{
  "n_layer": 13,
  "d_model": 256,
  "n_experts": 128,
  "experts_per_token": 2,
  "d_expert": 96,
  "d_shared_expert": 0,
  "activation": "swiglu",
  "moe_layers": [1, 2, 3, 4, 5, 6, 7, 8, 9, 10, 11, 12],
  "router_score": "sigmoid",
  "normalize_top_k": true,
  "routed_scale": 1.5,
  "balance_loss": 0.0015,
  "balance_bias": true,
  "router_noise": 0.05,
  "n_groups": 4,
  "groups_per_token": 2,
  "init_std_router": 0.0131,
  "lr_router": 0.000843,
  "vocab_size": 2048,
  "norm": "layernorm",
  "norm_eps": 1e-06,
  "tie_embeddings": false,
  "optimizer": "adamw",
  "lr": 0.00136,
  "beta1": 0.9,
  "beta2": 0.98,
  "grad_clip": 1.0,
  "batch_tokens": 65536,
  "seq_len": 256,
  "train_tokens": 534700000,
  "steps": 8159,
  "dataset": "wikipedia_en"
}
Below are experts of layer 6 (counted from 0) of a mixture-of-experts language model. Rows are named router (the router's row for the expert), gate (a neuron's input weights, with its number), up (a neuron's input weights, with its number), down (a neuron's output weights, with its number) and show model dimensions 0-255. Each number is 200 + 30 x the weight over its row's rms, rounded and kept within 0 to 999.
Before each expert's rows: "gets" lists some tokens that make up at least twice as much of what it gets as of all text; "comes after" lists some tokens at least twice as common just before its tokens as in all text. This comes from a sample of Wikipedia text that the model never trained on. Tokens count by the router's weight.

# expert 41
gets: " and", " of", " or", ",", " &", " as"
comes after: ",", "s", "ation", "ing", "es", "ion"
router,245,251,210,206,186,140,154,142,228,194,198,203,223,220,236,216,236,177,232,221,192,233,201,168,198,219,209,297,169,199,180,157,221,221,215,211,181,213,175,204,223,221,268,140,192,201,204,200,246,221,177,219,198,195,243,175,209,192,228,165,154,212,200,195,189,200,193,87,203,187,178,208,203,207,220,226,161,186,130,205,195,190,178,207,148,204,189,171,189,223,192,199,210,196,196,229,221,196,175,229,159,212,186,229,193,193,237,172,185,167,196,202,353,202,195,189,205,191,221,161,208,208,210,255,215,143,176,167,234,163,186,219,180,192,193,221,184,204,192,217,161,152,166,197,271,244,201,234,197,210,131,213,200,282,260,228,218,227,171,201,196,223,206,191,232,229,209,215,203,206,163,214,179,207,219,228,185,127,181,230,192,176,198,223,172,167,225,237,205,190,204,175,194,187,232,207,228,167,169,236,224,194,138,215,169,162,202,169,177,165,192,226,170,184,256,209,201,245,203,162,177,213,199,182,229,250,177,203,147,164,153,205,195,218,207,185,249,198,188,220,189,198,191,187,215,193,166,151,217,189,238,200,230,210,198,149
gate0,178,200,211,181,152,265,215,206,221,225,182,227,239,130,180,194,209,160,257,219,207,182,214,210,237,207,141,173,173,197,177,164,178,167,203,208,191,201,246,144,252,148,185,201,231,188,208,144,148,223,236,255,186,165,203,192,150,201,230,216,204,181,142,227,160,154,160,238,244,220,212,175,183,194,161,236,190,197,208,198,210,231,202,195,187,178,218,198,190,164,197,209,189,275,220,224,172,211,210,228,166,218,206,256,215,192,190,175,235,186,175,245,174,187,184,211,149,215,152,232,204,242,214,210,179,201,212,205,172,203,177,193,200,180,186,263,198,168,204,210,199,241,211,208,241,129,235,206,212,248,175,201,252,248,195,248,198,177,185,189,238,222,151,211,190,201,182,187,161,210,204,174,195,170,238,183,191,206,185,240,185,181,169,201,191,215,216,133,205,236,259,193,248,164,236,187,190,226,212,216,215,226,191,213,189,233,200,200,184,170,251,233,204,206,215,232,222,261,180,178,235,190,131,169,209,176,225,239,246,168,267,187,194,208,200,214,144,215,182,216,125,178,215,242,213,227,212,150,278,138,201,225,189,198,258,235
up0,224,166,152,208,224,170,207,210,205,191,199,231,171,234,213,180,177,222,185,207,203,173,223,217,183,168,271,182,171,146,241,235,230,180,207,184,254,212,194,250,172,247,232,168,207,195,192,240,177,193,242,191,193,243,201,216,212,219,115,174,196,194,198,256,142,258,224,260,204,159,223,239,239,169,215,174,197,191,175,221,219,205,187,194,266,255,140,220,185,180,209,208,226,217,262,208,167,194,225,210,205,161,223,222,157,216,185,185,251,232,234,200,178,204,147,246,249,218,149,187,217,171,178,163,179,191,210,223,166,226,178,210,238,171,224,153,238,230,219,163,240,189,184,204,135,206,201,176,238,157,229,237,190,128,143,172,209,229,187,197,168,178,242,184,199,193,196,182,199,208,215,217,247,205,186,124,199,191,158,188,165,215,159,191,207,201,209,236,192,164,228,223,181,210,157,175,210,203,202,201,192,193,183,206,240,231,170,166,161,202,171,130,258,177,205,196,216,200,248,188,204,200,191,193,146,199,163,237,149,198,181,253,159,187,221,202,173,220,257,154,241,204,219,212,226,121,202,220,209,158,184,209,216,206,206,218
down0,245,207,247,227,241,202,170,206,212,192,192,161,155,164,168,264,201,144,185,217,214,218,227,260,195,169,218,181,197,267,209,198,196,229,247,198,172,165,163,170,247,223,204,204,201,224,162,239,194,157,200,161,166,232,205,189,188,184,222,231,189,188,183,200,188,195,233,215,144,231,189,214,228,203,251,181,184,219,154,184,182,220,251,155,177,182,170,239,171,189,192,187,185,181,161,150,213,164,181,226,239,236,168,147,153,211,217,242,171,193,210,167,203,176,199,207,151,223,239,212,200,201,232,180,165,216,210,261,247,217,173,180,180,150,179,203,153,240,208,204,249,201,261,167,155,258,207,160,196,202,216,200,228,236,185,158,212,142,220,240,174,241,200,185,213,206,248,201,186,171,227,210,206,177,166,247,163,213,184,172,206,173,238,171,203,183,180,188,204,159,238,156,199,202,188,206,186,144,231,238,185,224,181,211,210,236,222,223,258,251,192,240,193,168,234,234,196,224,222,204,188,203,110,170,159,198,178,164,161,198,222,211,222,189,248,155,281,226,196,191,157,187,171,191,196,196,235,230,143,260,219,239,188,195,176,217

# expert 33
gets: " |", "|", " /", "am", "ford", " she"
comes after: " ", ")", "%", "a", "\"", "s"
router,188,223,198,231,168,156,108,151,247,190,226,226,202,207,241,185,251,222,183,201,215,176,209,208,119,229,236,227,182,195,177,172,199,209,249,204,219,170,225,172,226,225,258,165,182,187,200,179,216,176,205,188,185,195,219,174,158,204,218,167,187,201,226,198,196,196,160,141,197,217,178,187,181,214,242,204,170,150,173,185,191,185,217,265,138,209,236,162,172,210,216,189,187,208,222,254,207,170,164,185,177,199,194,223,154,196,185,171,192,165,196,219,236,213,192,172,237,231,246,99,195,233,201,205,196,200,201,202,286,187,181,161,192,216,178,237,190,206,164,197,237,144,199,222,263,220,219,227,212,183,171,184,166,248,273,218,210,206,181,203,218,216,168,207,262,198,232,218,201,145,85,200,176,201,193,183,211,153,190,233,205,164,198,211,162,209,124,160,230,221,211,233,189,202,262,191,224,172,166,221,227,161,152,226,172,168,223,192,213,212,181,245,112,184,217,201,184,234,196,179,196,199,204,173,206,190,202,244,168,179,189,200,180,196,183,186,206,210,194,164,228,191,188,200,239,218,165,168,189,213,144,195,217,244,213,194
gate0,222,201,187,119,193,182,183,248,175,192,185,191,200,235,205,207,219,189,160,169,207,190,270,287,231,245,167,169,195,223,242,168,181,197,187,181,205,180,173,174,225,186,157,200,194,226,229,185,236,220,152,199,245,226,215,184,255,194,207,158,212,203,168,218,222,164,195,191,195,178,157,150,242,177,185,234,219,216,235,225,200,205,208,173,254,226,137,188,199,224,161,193,221,175,130,185,229,236,206,183,160,211,189,180,200,175,210,199,215,165,201,188,217,201,136,197,124,213,238,185,222,200,218,190,176,211,201,195,212,192,196,232,163,232,200,212,151,232,199,241,140,189,206,216,267,177,238,233,215,231,221,226,204,180,192,145,176,197,235,185,186,193,266,228,188,186,223,209,233,161,228,188,165,200,183,190,253,189,204,206,171,238,189,242,161,167,202,195,195,202,184,235,156,267,232,214,192,175,189,173,207,150,208,226,148,179,154,210,179,198,200,160,134,203,193,226,230,167,246,217,211,217,182,158,222,205,275,258,162,252,174,170,230,224,250,207,223,167,153,182,148,207,136,176,226,185,230,179,178,212,194,167,254,161,228,199
up0,220,152,264,205,221,202,190,212,192,181,190,134,205,219,214,258,209,138,169,192,181,211,223,184,264,208,175,202,166,168,159,205,180,152,186,162,168,245,175,191,271,207,208,195,137,168,205,163,183,229,193,193,175,213,210,232,214,251,223,266,192,213,199,195,231,183,236,205,173,200,152,186,220,179,162,193,196,200,214,231,190,189,156,185,233,223,261,170,195,237,180,214,229,217,208,193,179,209,185,232,141,195,224,161,201,215,182,210,204,213,168,195,209,161,164,199,200,234,147,214,165,171,190,204,287,244,193,231,220,239,188,190,230,227,146,236,191,236,163,198,209,179,247,180,200,244,226,198,215,260,162,170,223,219,195,198,217,216,255,245,179,220,166,192,201,227,162,213,206,226,175,183,208,225,172,172,156,172,156,207,202,225,168,179,214,208,190,220,218,168,205,242,204,198,154,209,181,227,263,166,165,180,145,211,161,153,244,190,197,201,146,190,185,187,188,248,161,153,187,222,149,246,152,228,151,206,214,162,201,176,229,221,224,181,171,179,208,170,211,223,162,216,201,259,257,233,201,206,211,121,218,266,233,206,235,196
down0,206,182,169,207,243,190,143,198,255,222,147,180,193,226,212,164,157,172,211,200,209,137,183,188,220,228,187,192,175,153,245,188,253,223,174,165,207,203,196,250,176,232,184,223,161,131,159,163,201,245,204,193,245,238,189,227,167,163,211,218,236,219,234,159,209,211,227,183,177,190,160,173,206,247,213,209,209,232,187,165,188,245,221,182,199,229,205,207,238,166,206,199,145,217,208,217,195,208,211,208,209,204,162,239,207,194,158,154,203,187,191,185,214,230,196,263,207,220,185,206,169,208,194,213,201,223,222,196,230,237,184,136,224,210,239,214,146,218,177,130,177,215,167,155,208,186,205,227,171,251,150,197,222,224,198,193,229,241,229,217,227,248,201,213,184,212,187,152,206,171,224,257,149,231,196,184,217,213,169,230,212,197,203,224,221,198,201,281,203,261,218,203,208,231,210,226,207,181,226,178,200,164,181,152,171,171,145,151,212,182,189,203,176,160,231,222,245,236,144,231,228,237,182,179,202,99,224,147,228,204,212,148,249,172,234,211,182,198,201,213,211,185,213,249,207,187,187,247,197,128,170,193,268,138,198,203

# expert 37
gets: " |", "b", " 0", " —;", "B", "|---|---|---|---"
comes after: " ", "%", ")", "1", " —", "3"
router,198,191,200,201,213,124,147,175,231,148,240,192,231,230,213,200,244,182,213,225,189,198,206,173,165,218,200,181,181,188,169,179,200,190,258,167,196,160,190,164,225,187,243,149,168,200,191,223,243,129,204,212,223,218,214,231,160,192,219,168,176,186,256,168,167,194,137,153,216,216,170,183,191,213,236,186,171,163,222,173,222,151,190,298,164,202,174,198,205,240,197,200,186,232,206,227,242,198,199,215,194,197,192,160,190,231,230,182,188,173,201,252,237,202,195,159,239,207,202,158,138,195,265,203,272,192,207,180,222,173,176,174,203,160,204,188,211,237,188,193,247,146,221,197,218,255,216,248,192,174,158,174,185,216,281,221,189,225,186,199,187,230,210,202,298,225,193,219,190,156,135,195,221,206,174,225,228,163,197,214,217,188,174,198,167,207,107,144,229,188,191,200,219,219,231,203,203,211,150,223,221,181,185,215,169,170,204,202,216,215,192,192,132,211,196,194,195,234,192,190,190,198,208,197,203,227,198,230,128,175,182,192,125,220,188,224,188,214,193,207,229,160,256,208,215,187,137,174,193,207,154,194,196,232,185,159
gate0,211,159,214,197,248,127,211,203,210,167,171,190,199,185,216,169,215,177,242,212,168,215,302,168,250,154,167,209,204,187,219,241,227,220,167,176,175,209,171,219,217,197,274,189,168,241,222,189,186,199,197,224,177,233,209,216,208,198,186,221,189,229,187,263,215,210,234,206,210,259,136,207,192,228,177,210,260,201,206,267,154,163,213,205,236,205,174,178,215,168,221,214,204,170,140,152,240,238,217,170,213,250,192,195,212,168,248,215,213,201,218,200,243,199,173,158,214,183,172,239,185,192,244,205,177,229,209,231,219,189,199,163,176,210,170,207,137,201,179,227,224,239,134,192,242,185,162,248,164,199,184,233,277,187,218,248,183,134,217,175,178,208,196,201,244,209,208,210,189,199,203,126,217,212,234,210,192,134,186,191,182,173,167,197,218,175,219,226,186,211,236,212,167,182,177,218,235,182,149,246,194,178,184,239,204,148,177,193,165,203,226,186,167,173,224,223,152,222,184,155,195,194,161,146,172,222,186,96,213,191,155,199,186,239,222,240,196,204,238,199,178,189,222,220,227,235,188,166,230,182,240,189,208,206,184,202
up0,209,190,198,219,137,206,218,279,188,236,171,252,174,252,207,173,220,196,201,241,233,239,248,173,179,208,160,197,222,263,208,176,248,188,200,218,183,218,173,227,195,274,228,221,159,214,220,205,217,193,206,272,210,178,211,205,235,158,171,210,224,240,198,215,231,210,234,220,189,215,162,188,139,246,200,169,215,171,200,236,232,231,224,171,163,196,226,194,168,176,203,262,176,205,205,189,210,190,141,162,247,257,203,178,198,220,221,220,164,172,232,182,222,166,182,185,219,157,175,244,211,205,160,174,256,132,222,230,181,185,235,218,247,194,183,151,257,168,244,170,215,198,169,196,232,248,153,208,191,225,162,206,236,176,254,217,172,204,176,185,201,195,256,210,196,178,211,157,245,185,166,156,159,209,186,179,184,225,179,226,199,277,238,215,188,172,202,137,164,213,174,213,210,210,238,211,167,196,207,197,162,236,199,165,211,189,227,186,249,174,159,192,199,197,212,198,229,159,155,144,178,213,195,174,212,173,193,189,200,210,159,202,177,214,289,181,166,216,227,186,216,131,213,208,196,234,225,186,212,206,203,186,215,206,208,131
down0,214,236,222,162,188,214,237,241,162,220,200,203,237,233,167,166,164,188,196,235,203,174,261,220,176,184,189,208,204,199,237,203,153,246,176,152,183,188,269,182,238,209,184,178,235,129,221,202,204,203,181,220,233,249,201,139,214,147,224,236,231,208,192,233,176,199,237,219,194,157,186,246,244,235,180,223,233,187,180,177,197,197,165,188,215,160,133,268,193,195,175,222,238,147,193,205,239,185,200,212,238,226,203,174,140,160,213,196,165,200,184,186,214,178,209,239,205,209,170,159,192,212,166,196,226,164,170,190,198,168,197,256,181,165,238,205,225,252,208,175,213,232,169,190,196,173,185,198,205,236,176,214,216,204,219,203,184,208,217,195,247,174,197,260,228,170,210,216,218,171,231,203,172,178,228,223,205,147,135,214,186,181,246,153,204,163,165,222,155,190,137,215,239,211,230,190,166,184,193,280,204,172,206,281,253,198,208,167,192,212,181,207,158,199,134,200,197,255,177,185,200,206,193,276,226,185,140,172,224,166,196,173,194,187,247,182,179,195,231,186,248,166,228,225,216,173,191,194,212,193,166,166,251,263,173,205